From a checkpoint of a small mixture-of-experts model trained on Wikipedia.
Training: a variant of Muon for the experts, 815M tokens.
Below are experts of layer 4 (counted from 0) of a mixture-of-experts language model. Rows are named gate (a neuron's input weights, with its number), up (a neuron's input weights, with its number), down (a neuron's output weights, with its number) and show model dimensions 0-191. Each number is 128 + 32 x the weight over its row's rms, rounded and kept within 0 to 255. Numbers have three digits each.
Before each expert's rows: a language model's description of what the expert responds to. This comes from a sample of Wikipedia text that the model never trained on.

# expert 31
It responds to: Indefinite and definite articles and this/It, especially a after and or with, e.g. a new, a number of.
gate1:135136103080080155165222162149126079129125078111150175178097088059094145097198141065092153132086228109103181109121119101078154123090127126106099142154137151125168143177160160143149105150146123168153136135177079134120149089101153129115127097199156079148082098127131116141130175101095165120088132155133141135143173122109111104099154128129071146124141146120178131166160127158121128092105119079115145104143110131156148149100099146154125148082072115080167137132168207156134135095115043121131094183154124144142112094115143075090149157150120143153169155151074159126175186179134172124
up1:144119111153187122111178158206183169174114137135150111128132137167125148144168129111169152125173152114143161084117112143170112143079124089167139113122129100105119087125117115133164072102144128121127154141150155111154159086120093054164148121127179108213102167110107121145123075138109143103078208102146078159137091077107097109058144164105094158134150156131135155137191125145133080169151101175145129202185142111125092143141175114092162143125157140114152138113142113091153093148188190101125098166111124152110153185133101155135153152032163112179102155210141134167181125100168102110
down1:127069181167126149125096088123128147130139191156106170087128142160086102182082084121172126075096094120105070104072092133154116109129122154074090069132045130154167167043158170154135091093109098125131106135119148070142123066155150185133079134165108118114136145142112136124150120133159116162139111141131198184148178110195153086146151139086129134085182154115074097109106149135140149126203116170143116114074128125195128099171091116108095157139126141115166115173137097141100123136142144070136165111113182055131101106198118127097140086112146105125159097072148130124085142101126140107
gate2:165097111094129134172115153142186192178128045076157155099125128095168122173143064122051145105123115073115192156120121146115095105069150160111086116133106093105132135120102137140100145127144096152169111148146138124083141151172142136114141114128110156140100084086073151098130085110158128124138162149132149170163099183109070166151137142122123120125151137068107141169137146153109171123115169140088208189149062100134056089125141090085080168115066136132132125107093143135152166159125061123177144136180081073074142153096126151118202057171111098099126113097104131150140126126171134140
up2:154106156138139104111070125124127157149161114134135144151119118098123191140115096097072090108144153124113134103147119138099102054128175150168124166114118120115171139111137186120088088052144139087122046100179149140107077129213094142091145120096094102085151125161173118093175143069140101118111158189067134102125136114130140095129157139120123139103222165098134109155158080098155128145150060132159123120139128102084131128106093117154094153139142135130155243183066144160137162144136158132122101166124180167076123095153136188148113120086118161191092083123160102156179110119101132165
down2:098177118143168145178143116116189094096154163131132115106091151133076079107166142176122095098077128142136105129136115177160133122127111124088089114147193067071154156131096126149147121117132120156176084093133119121119131104131165191156164121125126100170133169109118134196158135165142146082126138152128155159161098117117142133080143126150118113128093109124080109124062168172149094149151138118159121113118161105179067143085200166094129081155169079104129151117125074172140097180131067144166127092139081174126190192092122052107072115159109061102144145081160191161158121197143096141
gate3:148117116093165165143153149166173095133099137172149154125166116100130152118158126156071093158056146174139121178177081141143102135150060129127125134138121179138140106151139172102094150071203135150139078110091124148080123158160138179156088079104094044114089084147100123116139108095125134159080187136141161133148116151145140169177144223122105114090095099141134082128084107143149133133161144125107150140145185164168154089119199205155121139067146122138135155081148179113178188148147087168108118116143117077132093119118118097133106131142163096154112067100085165205133155152130131116
up3:125160086065152151104163134135116161166162087155134135108185123153103134121081108141131133116190133165094113068096191111120146120123147104110113114148145140132170087122117057061115109144144091117087113091126095169122084127126120138102108123194189097076186108132155163146097128146125089169186129141138128142142134136158111070129135113114120119124113080108140140191111111039129116065141119092149165179092140129075190088100038164139157062120157110132120092171088135106061103088108191117137154106143103168152084146200111104120122106095109133105154156129102128099099110058136094070
down3:120131152098087138089113094119128182149121150099114164104153138096154136112144106096103164201108170083157164135088153114189159134176056120128099163091095156093100111177110138167156138118200094167120156166191104079115133070165166132107142103163118129178162111147100083145120114084150064133081129137119071063081150202115119128145115225139116162105157140103103106114160120099123132145128152141128147130123118091120161174173123055147139119178106149122130137038133122107095170153119079073140155067154103119119106107095086131172076144142106134141077126148120160104137097123197162128
gate4:140067132173168128171110117197143090149141114127171154197107071179150103127114186120131137172111113103153113092109125140135132097167103153072077154095185129148161118143157092105121161096105186072151077123157130193149173143147147131131162140154137137119133175061106145133118155129125155155154163175162138153072108141076123167073109192167098097157199096171155091111107100085111080120152113137118127091061154123133146111172089121156154113153179167130144185144165132137109139124104169056151152163106146097119173088120111177099133166123090170157128157153052131085162150128103081131
up4:142129147096166143137138117133131174155146145131111146115094141117126128147100122121131106177158136115078143147139178170131134134109119138135108146102081112130173110089104121138107118125090172137178124148093130173167088195132174172122195143197167179097087210075169093179070148142201063131108185111142115152107135150103107173129166156094114081136096105191148198078172147127111053182122087118075154145135119104133084074104128200127094092183141101172143132090107127123127082116062153117145148097090133147130134164070058187149153156118128121151137122153148091103154133152109150138
down4:159117124103130115094122132120121147134128109102081097163145107140174149117130043205102105048126135150153168103093160158160124116155121089109192179184125143109111113131127128118108155127123158135104131106173156135100117104112151103183177084165135150073084073134142110153113129117158145119110152191044150137081085147094139093128135130123095129119134147141130025074096148073148128108118117113181145144164155160185143174118116134173111136084140103125154119127123170179111086068180169171213128152132106090132116155129142110104094123133114133172154049044122111112190080102117163108
gate5:088082148120149098080178131132079049136149110098123173180142127144081080164126117163145161094129125146148128114121134114113054039139195152096190141084110135166187099186101098185120173157112177145115163117141141131079119125106146069084134098173113149100122093115082103094124086115123117085161149182133117104085112142091135126142111141150102162133058161083144093132129113087072143134122157154143129105141131137096166160181125104050167174106082151136135166085099112107077122133132155112145092182195120099123108132074167131155119161201147116170118165110120118190124102148142126162
up5:111155086118124103129201122106118141125164124138169080155133123076120092084114135102081123111109108138172096114152129109197093061144120100109082193134088123115145151093118197163131175081154119145112103118120125128086068067111099107130100117157106199163092104177194086127172161123168125129132146203109174167192136173105082168189138140121164110088102134091097168087137135144074155156138133135100128093082198182126079115162137086148156157155155154140162114100198133105147089069153122166112108135153117054132139141129168086140125130164098085142156123092101143168131140160131134103
down5:146129170160159121116136134115175117129102111166128117098116140149145128092124139091168124134130115152123169135202162125117156160129103162155153120196131100090116108134108038128087138222121100098141184141160091093137166143142098156190131186162133132108141143135101121053153138073099158102124119139142037147136055086122099160102183084126173166177090159146146142141127137147114150056122120048078154127169148144143104102097110137130071152114164158190096086105116164074113155088114166098125046101144133121140115119099163130125080141133171120131095111179120118097182157119155180169
gate6:148168148161105149143077121130128091091101069168142102112171138103157044167142144117126067133110184126149144089157122091135091061185098106139115104134143112108137164122090150162089094103092189141102149132176168103152100075115107110145151182178186087160136175057109069140122080132112125127129187149099116136138076144151145103164122164154130115103125113099065100083123147094119107134187090106177110142144159133113071146146188112161123119155100134112159196166153154145178113144122153142103105080103136109139164072101102172127135138194085128147196186202101106121147128149133084133
up6:117120093117176118089139067159064180111101166170131074108160211138101070085135152106106138087168154094066155096096136172162054140111097130178114105170146119082151115148126151131076070071091112078096107152149075124128108116123143130123104085120137109067157131096174139170156089107162100167177080139150164119118151100120031156092096101179121099104109106173174129053135100141131101109130106136097173127081136129103141135092119164114146105141160139107144094111116126129076124114136161147178158133090087098184089167106141169119098092097125159157141133151154119156148110130081137063
down6:148151171124091127186132125142105116045116087086153129105180193179056156175103133152174065087114139136160098134138092105105141143137063130119123117109127120122137117114097120147155117117156109129117129127171143148107066157066189175138204104092113164084142119124129138110140163156074107161175121138094145185127084130102160105123108135196151167102111124196108188120138138164133097075170144135133124169144084081160091067153124141153100124107148132146168098139115158130098113074181115098091196123166110144074120149109113159130187110156135169109168115181103116120198197164122105105
gate7:134163107110139142144161160203144107155161109148144130101153136156093101120155123134123136131112133116076115181139076095114116133115180078194133109131140134164175130154131072125084110100141142172137117165086083130148119125138117171194162116086041157145168126198204101114096113073121172168119127124121169079112078081113148100127131079141087132113046115140165129105108178086106108126071191154110118155186169145105098137094129168096094127165101158063131126099160068132130130104122113167206126108149102139162121175174095070093155148167104128094131121114102113159164073175153124098
up7:105081072124119124159146142158121128094129198127107157161096103141124161161153102198113132136061216154141164161159111141132072093072166141115129110087181093130138078127176143144126081087108156140131121047112141151075122219182085063079108158104140117093157113129132092127067100111084137108109153154175117126170095119107224146077164126149140162082093113121163126132140141128164170149083131154117143100138160092144150181118077156101131146160091143154113102174093118113141102115131148145135135123153183212085087112155114105145118137122101098150125097097133169141141101082126161168
down7:144115177208125149130109146136167148114105168098079087152138157123146087160136153140119108118172099102134138131080136141138153094135117116189104120142088126149133090130062151196136134145169116111108138106123057138156116096128178117141082111136104160128193105224164107048148113138145109136116123077148177153128062107105102171138108136094127132101118068107094081126142124134109058144109137144194141086165104136100159142132152149081167094123082116056135114061107156134148218139142106132121107171178096126070118129145163124182166110141118096066057094106154111138113070151172122118

# expert 5
It responds to: Articles and possessive determiners like the, a, his, their, its, mostly right after prepositions such as of, in, as, to.
gate1:191151098099084171129138119139158117137118114122127076157115068070119104128156141163105094097121176139104172123161116102058129081205129153075060107130231123141174112115178097131125095180165114154138086126129138109166165122120151121122172136137156117061117149135121128146090151120093085180143142082100102144055141102106142129130121107150082116106196122145151114147140141086109183146176176126107081085119161135163099152098102168110120149097130063092161178102141113140124107144114082159186142155154127143158165103109154163077139217181107182137155145132074131171089168133148140131
up1:128147134160097111100163149136095153053118137110111094152096136189096173169182105076183173129131168120115179129112189136157105178109123078159148102164151195098135137169102081138164119110099100133167161169114139172160157124128118078144068116098140111145065134128127101092167137127102148133132179111145110124170144131148182147100132126078090147131161136048097098148133145143140098154150113100191088101158098162115150070172080177073116112103107069135093123084180122062060114096133160092087172146096128171169098180166123134129094146084143127167106147166163157174171135153151113144
down1:155096147143124120149150119147105184130148167142115153130141151145148154181174115108153102107144134166128084122169162160138143132159140136137150072062124113208120080135149192159113097101124163121133131160146146149070164151160136088178165117138125155131220116122136094101153172146169145186082107088143162128115123143171115116063127089157209138064163136156105111120137114149227105127105168177114161101061076135160140108167161090118158192130133143122083131087145080100135088173090120109153127117158132078093116108160169168172183139124133100139128132091137163082134039156152153124
gate2:141098157115141108161126122159112126157140069112108097155121144109099090170097107152088119081126131143118111095114073146111073111120116125015121119129073135104146115117173104157082092144159203141103114181111135127080161147156131143118167113118147148180175103108129127094163122137164162162148159167061149137169117130133164200187142100127181121087149124103120101120158118103176128135084241232116139194147120125075128102147136117139077160179143154123128089130078079108119129111121158141126150171151151149098112133117110049113190116146112131110149134067123101151088175142093170120
up2:147112147091155093116071111124163138159146108122150138151145127097120184124108084148064127138114138145154136135088097189109136064124116128129189147068115145116164147115130198065059103140178094126118100153084101042182114187154142146141161142125131168137176139169150123086100156080137128140126081133074152105112072124140042164118152129126191168095171186128103135151081069122153115087124133104108105116095126128160081095079102111140138117162158119162089196141058157116150092161098146166125141121137129135120147037135150133130073088075126141108095162133195108164109111125110133115
down2:158153107169146156107091109120153111148159122142096167047103153113084105129165157089177087130144136080096139182117142139098190122160078153170108086117176101153086117130120134140118171111137067116140069078119145126153115173137204088119127105146117123148189156167123184081196150146143134125152159140130128124129156117147143186086070131113133147184144115100105180132118201138147125122148110134110169116069118158169195103159166084123135091056167102109114116103103110191124082189098109078139123068194113145113072141048147145140106141160120135171116109124102124108152125133196117147
gate3:138065113120085078157217151129145148125128151125106167043103095132154138106120118110084131135157142137152092107153107188165102101128073129130092093143120085140114133155161132140074133107184092154147111101109119112051199124145152111140175115117190104176118142150142157133123160104108104105122143149098207161166156136112156142138136218119143112067130092153138122148136174151133162101079143094082159141116118153113146077121171100128159184178099065137146131054165078129141185151085109136161064124151093148139129117161146168141126153143099120186132086184074170169174135099145137159
up3:124137145137174140123133129089145161085158209137071100159197090140140155105141085145144147102153104130062134109121167151076128133153122116091099170138122112094107085153167056089132110039162115114077161084184137158099079165117149084109131084137156100100146166112176187094165126111133119092153144136176160071152151171092148139164107107140152121098122182117125114155176144106139107130180156164115115101129106138129145148170155196144148128137159121081099140172130136121155168115085141079100131143155222162152060169184114170067092142102152078144149125119090101072150120141099093135
down3:052106117100117154125107137085118166108145117160102130086137096111096121109121162137108135163119151089178156193141149084176163165109134108100071075096097123134166123137087166153124067135048142127128147085153125098138148103165129157150151060151163105166157133154154078255094091151168119129071123129107142169110104135149136121081099137159156147130156192156117152090117161086144159160152128090095131165099119170122133197167175044170082127159129135187114145128105134147104141105192099143138078134152155162123162076115100102139074113147130145128164100129097141094168130155107142144
gate4:104137093171159093149117153161187090046127127132163162169143077171143129158158172152153131122122087173050140142110165138115166129139137158105073137091176128100106104123160089120135175145103106103132069165138125184113079144103134086149136117103135164132096136088118114154084169140121146175152129095152141127120100159155094181083164149087137067126201045133186136192081097121107055146136152143092124120092056122099116127124132126116127146155131078141094170123082103093174119105089163076126178095082090112139145121172121200087140117048127136126119152147136127113115149168158145090
up4:081156132124169225105178076121146144129143163122153092038093068080160123155141106075150159113192126167081174180174184144146116114118136141137159127125097147124120096067145125114123164115133161151182114110112149129196093173128123126104145146138090132064199120096128151149111174090098111094115168090114158108139175183132154145158171184155138085117103193156131163135131107153088061116152116116179102152126118116194084092121148185109113102129146101147129092109125091180095138163116150113088147101150130106135163119087121081140099156156142107195091139095135123155144181125130152077
down4:063091099099090116121056138146164146147186087173092108133082141153164112138133104113145145088121199114141076141123118159158155117110099070161170123121101153156100113111168097122095196058125155139124150148113137138120119077129126143113153066151067102128090160147120153129074110103131214111095107108136197098167081105061192148123178091128049184143094141138088083087098091130069111150099127133129168139092123127131095165141098157151120110160145131164120181074081092098121161114115126109146118144114089138093142148115113081111115073110147102100170154084100120140075076113105121074
gate5:182113122177183123118178108087115126120111159078173109152145136165161141113180113136108114036181115167116191071178146064130101113160144154145161077105165097145150068136109123142165118116096159106080066107124158145127143126120099156109103085072107115153153135166091086106164091122121108112173137127103160110097102092218112115174137137140132140089087117175105126134211081119106100106110066101146154114104189155127124155136116111107128150092098138157102154087085101097101059149135128082096084195109186137127161107178103147134075130124142115135106100139143104216111116109122106147
up5:115125115087131129172122131181071136141093172108117153110112145089100182084159140157122061137083177108117140104171075147138150134171088153145130143163128124115143211193165226146081145116120125117100097128178151086119161091123119152095087089092157169146123084139108084133139125119089135150105159132072133148118113151134135173190182155156120095093113134111121140113086127175135145154092124075097183090094170076158090095123137070151129110136142190163118113113181157099144102092171068138103060168128187098185196154123156111123127126196091115119163143131128085115145097173118129114
down5:095139148199165120064132180109199161166147061163105153164115146140094205141150145135175100090185091099127090100073116161232173130122106109075148125128138086131081088161106092127131153135088109163142147136092113156099123139124124136131108143103124086183163166118145112157126134093114121066179121169129138169086111047145091130148136125173148153126158156122120118212117127143123089096126140171140090155087114150118188164110158127150118068108142138121133121107106151195123196107132100152084094128146083091097169170105116111157097161086130147141126091122159124106136164048115141151
gate6:125129109175132153139085095114102116052194123161153116139154131106113130163178118162153109103136128179147150090152106101139130087118141169122138168101115163103120172132098075107156114133144154094161149108137157114078068085166090139120191143192184121165175168154177084135138129169135189141127094110124166056146042133173140107127155183137091175148119130141093173129120173070112072140173066168152130161163165124087092105145110105086117152111126107145146087119115171081127168192149155095118114159143138133180166070161127125131159157126082130165193089103109135096185149138104118072
up6:116082189139156176111116081147156163146091150132091153145116143122138064078109173061073088051166157144154098035131151078141120134071161173201152141111148168121116121123118116127117150138133119145100143155111091134136115144115144060131150149108124130074140124071099079156137089096126139152162113125143178108115140056083102066107124152152105124103127057153134118099053127102149103129097111172114161144134058138122137130098071100151087114119123128150167110149162083079104118120162158164128126055053112107164190123143119116152152068137152179142132120121110080156165147165116096097
down6:112153134105095123185134092161121108123159153177087140124145172097149108175079115149195089131097078135171149070167129129125121138155095118096151074148123129115126161129175136141119186126118076143102193192157104179115124116117121171093179100189187073100121075153165091147148153157132134172155124108130138211079083144125142158128132102129131146190154066109107157147181167139150062136120094149133075160139163137124092101143104110142111113082120070151131107121123178157192145099149119167106090115144126156140101106111118173148171105128106112193151177130094209148168154081140150065
gate7:112123187111142109078103149174132122139157154132092118126170070169094114194123143093140124109142159113061105173082139141101094138061160132174114135102098145107130098096115136110140106132107191161153134121110054147106117149114121120142184092153116090154121116185196150102087093109104147166170186123122175166130074158130151176204151099159117098108145160124170125117112184114131114080094103125153089143089136110178117165156129175071083163183104143129092150128104066126089161113156159152158166135091122170147134133173088057054215115158117142111099135092096117126139098145133165084
up7:155077113128135100162160169115184075161157185085104148067106115128089065084186069141120112150159181136134166191103127169084049128091111125131143096107135098111164164140234155130117140088184118101180171112133078116117078185102132065131145119158130184137166121130121143092147136158161128146107093163164133131134134152117165066093122143114170156114046144114117111085116153149109140128131151175096081131146126175074147127151103154087112106184135158121119080203108099122131119112116156152174102083108101154157119139093176097132051156121116135140119145070154118128138142149120129135
down7:163113140233132097121120156145162153129171133096147124131183142119128122177125170191130117191135072054159207152112149138120152097127163140145133134175074110141121055139121079166137120162193143119112153086129079125083092130145166150164094185133118169116153145170119155066106087090172117143113120105127143114127098104112133209092154139109122096107151107093061059149114106124110162148140116119195165124147110103107156141103152175117157092126103173098155124090112132147138185133120144121145096140142078109124150156146213101162126155133168123117043103080166128129115077120152153179

# expert 45
It responds to: Individual digits within multi-digit numbers like ages, years, dates, scores and statistics, such as 1-8 in under the age of 18.
gate0:153109123083113183192053136167144131199075148096134125115091126098105128075132087183132132121106120108128115126169183146119150104171133192161097165138113144088174116127157117093145168135080161106090155099128190079157130156123116221115131119142076158146164119148086150111171160116035153144140175109100108112112107073096153088149094167078142108137165129139113075094102068090121130123145079106115142092084157084152152147076074118101124103159159134095114068097128096169075103147118069149145118127131124145123161132151157090085074135117139171151148137105129084136150111191081146164
up0:207094185126137135072081106163118094145126144144154127127108094139098155129115155131107136119102181075044088162068085131146197127116070122153121148119106132130100131072145092142080101106184157111107158121095096134186210111097103133164122144156092092142135084132129092122162113089162133163138086181167121114116083125070183108101120149121145085109102142081099087103104078152130147126160139119126175146128174175075140112129174159111166073128166107140161116127198176221048108142141106135149109092176112143115115127140130145072078098163133123088159119130118139131109119099077151146
down0:173121184201095090188093122088079149154084157065139152114116172140116116121127164151048126152067173091123120100102112135106149085130125183128117125113094115149042127112151161157190101134098113128137125131129125058170144122077154131137061155124096145132112132155100153142161111149182185114116065199120108098148158126142155134154169117087154138130148168201124136111170077073121128138128135080089148087131085122150183143111113143076140143127132184134101100180151093091119082112122058134140123133128178116130092121090117082079093095088125167104154085151138104098133129119190108178
gate1:157170106086151162127139157150156121126161081128157103145104136043116100117147161105142194152091187132070148131187177103116168111156155109086117143140145177090125107131095145181143137181134074174164109160156034103134142118156141134152175143137143146117148127140181124051124189115140162139136147130112073143115171185155110059135136087131142089091124106098077146157154148104092162141126154116109135113122100070148156127189185135117084093077072128141160145136149142136129090091120126050090095108130100165150159138149102087164164143161115189121193144086072099082158158155136131144
up1:144116067195071124129165151187145140158129105140147175115176126192088186087137124120194103133168150055069139121118107139136108181129098084119144101122120139058156091128114116112102090082145110125113137132147114101112093084053118164143133103105158071141161103170160080138150113120121085116077210074115155132144075113093121121099131122078067145160135157111101123092083162126158133138133145170193090160079152117116125099180131130087103113079171097072103132101069140138141075195159100113153089142130141131149117130147131120115130144089175166132158153099190176161141100082157132134
down1:095116101163137156184110130081135140172196135141119157076192170118121099097148139148114097109056116077141121110091115151172072188082095117183142138111175152114137114092145187119094119119135169123080154135148142090191111079145148104096101160185126082174147148131113128201076089132115149157119137159096124167110105124149106131082164128138167148124120154159133113116172157128190170101060068115110066103101130086143069115149161162121102175144149064185127098162112134068076163113140117175101129134155181111145113090157185097100130092134154114147144161059148143096096128125159121116
gate2:151148115154170079108204182104080154113142073178136085118117178083127131122090127126168120093154106084100168171129129093158129121133151142028115082142126077112142098092078129103126120171159166103173147201193148129112124113138174103148191115121100205148099091107127143096152101169169109139120179138125158150112123164100127126069158103157123144119118185106123140112144173125125160168131201136098135130160109117089040153140095144096122136068125118120156089123091093125175170156111132122146138199170087131134110148128131120106077031149112090087146107100096090143154129164128111116
up2:137124175148158134138078120161183118139150122152102068102125110079120196153105121173072105158138152129157145150153084153139121094126208130184181130145151103122128145143186089102059138100107148143120043159169119133109108099135073130108157107184155103065135158112137106125181196091132133042119090090101137107148128134161131192106142121100106190112148136128117091162094096114148074127099094093166115163123137117132139068120088135143104117117118189158193154163082129139117174116053149131157134073106149142143144082153184145134112117087200158171107119138112093172130163088152109138
down2:126200098163093086122135137121081150134126110166107118090136168192103150137099111140119093104178180123124141099120177103115141156119153116152139136100115138029131124074146099112162217133107096093175141124088105159122164092099121159117150118168168126074127135117081126118182147143113131163104133121108083136148145135107108130136132088203162096094063075137105079098035171183198127140111076130089148125113159151127107155142132146151146116148183092142115215119138140166140077173158157074217160114113082127167132159132126128149116189104145115101143113130131123138125130126181063142
gate3:119121118152079142131117093108117195154106141133130116145124108171106175117122140150144136165139163166123155136063113155191122110099115141122145150115115158162121087146146155124182099066109110090087073123143142157102151102106106166110125114122159066125111174140108118140137132105165097105132217048125174126124091130115136113132137170190107127075112111172139197114157149221130093141140101101073158197141126164153136180144205169126149133106138072155121104098139136110124143112110090109126125148109196082201101098213150205153173174098144185104119070158089144119124157150154128138
up3:115152128076141134137157131114129128096128182223126095123108106150152159142139128121109101149126094157114100142131133089162180133143115093109092121095134125164125118098137070065121165090166094132091124117086144111112088112096110120145099159181152105173115090089084195142145119151110094156176113156172182104116120147172089097086127124088165073145151133156189133144182119066072128103146086082104137086093196077164138120161105228220121075101139156118100107109159120171120114134092142073150106110156150164080098125181181091088098121126155124154109123116089111143124160165138130054
down3:176151127114130144144144163108099156122153088173127090204166146156087117106100145091139079153184146136106117049099183175133154207185093162169127156114088117110180120123137146173112163164190175113098132134203141095147186106124173086153174110167125118097159111144123106050133124105155192135131126123160125125202136106112112121104115112131168173129088097144124165137145166066098104051135161140122140093131129166122169128149129066146095163090177130157177157135150105155092176182164079161136148137127147130112133088115115127155128122197103101112126125141063173158112116127183145135
gate4:133102109151126137208139098167181128108145130160167155141087086143199157085195106132162146181141093065091161094137122137141180137108123104106089126106168084166175113147099065082169108091122142082116181155128105196123067117114142142116082078121098123151096134138136133140141111132155177112133146144128169171111120143070142109073111100102142086087236087105138139108138066084135102139177074131147117170101137086130085191075131117101103131147130085096097160129089092115144126118122084112152109139083128146100154085110131165121129106072136164203103134161094099096136110125131088081
up4:120092122161136156110081103133131138092082145149104151201175122115163125101104171109151124089168132148065117138142110128087059127144093110134129113126063102160118112029134093102122143110121167101165128115141163171170096171108134141108162143134085173101129161102179111164098154129181089134115176145107116125139166124090175137150122154194153088057112143092058095179117148118157081129127107157145138161152075090126091127089160151139095117153188071171138129151133088116144091115133152154100128128089082157135106186057078126137149171082120137191117040115123143116165103134053136102
down4:115108110147132111161156159148178127108136112132093103170118167161156090092092133203138147148177114108169089128115142083168042087054079156127162090165122153128106121118160131127103108115156110142105100184070104186076123131075162076079173111104109163086107116153126103083052135149129125144122106107084130116156174107116177105142135143095136139123106110099118152181118136120126104081136157107191155090186085179178105178170194154157114087146131128069115164173147111091156106103133130134110143114081144120123163114156163048099109128141134139130186109122114119145096172051083164169
gate5:144114060112158156143197135118115100164137121094123113114123110111156146104143135118153109073116137123145127107158178085106076115123141140099119167115121098147154145118071136127177118141166130050170033129108130122151168158142141119139197133185097151089091093111112057140152112076141091145158093106136106120097109107133134076095082140095085134131048113121107186139180120183091101158129147125109125114184095120110117105108109076063183122084135170132011085118101142131095101110122138129094059192145137145096128105129141202109140159176130142142095097164107078150157146153106091122
up5:103145140118147144165108140113110120177094161112101083150122092103115106071130124154093100121089138131145117065108065132165107117110130065108138139099124092091179168150167145167077179129089089122151128133118173120045070113122097121068094094160135172140104088122145127139210138122189140110176154127132106084187101126138124102151138160124117128106133099123070114118126090140056137143159120133146178095149137093114028152082156108131190182138185112159150075185186132104126146136160143149129120147170185101168115149147158137143184152132098103121067172155131145164131149192090114185
down5:076138130140089194172181114130123149151195149126121125166120184112093149128158125093108146107145172082106113112101137172161147115102143143144146115127095146117082112121082172087055102199130143140157140135089140174134158121095166154079159106242131106150085114180077075060165131117156113118127112133096093155191147112110122046085160096159144142141194130154086155090107124183120122129120145110099102179066144111112100118104103149122073157125171143111153116135077177166155148134136142148054145126136159096160147082159081123143122119091165139112059137134152168126132137067156118110
gate6:172138133132085143128092116177153086137107083182129140148163163122092137145165140156132078095156144163094101197100093159114118142189138164126113138060151089129165118124109097173169133107079110087124202112135063123160139139125094133107123112102125124129112161085131135130035129155101157123129109135152094159171116196128176167145124147137167070098221111101134123101090130097108102191141129142082122148108127170126101132177157148123116186096105131120191175201129135136113100068130109129093094146158148138092097146132193157108157070143131031146122165104128067094123140132121079162
up6:108103130108155102094154050105092204110125135143148111126142151149151110131152116103160120100156168156187155060104134170127153150109114114218165163180112126121172108144124123113094073123100184113095138104091115140162122152101112092177094076128130106116172134075176145146124077076125103129137087123139162163148166084153146111163113083139099090106185123085149072109126117159146114079100122187185188185106100142127205101067122093131093153136130188169163123096083072113130130124120137147176169163137136130151105131135095165169143124112133177109049124093140132171159094072125111085
down6:153132175190164133134107164111129082077190116142159189094110212126103125102158120105103087088131047114137199143130108117096115161115108134165117083168104074124089161169134080142105102115134104143181145040190106164169110145099142201091129090130148156186095143076155140190161169104116182117136136148126146118155132142189141111086181140094131127179117185185103116100155145095090097158135171081095154139141125105099103162151132132109060150093129116104108122149135145198124120148123117127105182100078107182126160120091135109116132138150149149138135117103135096169134123157176181153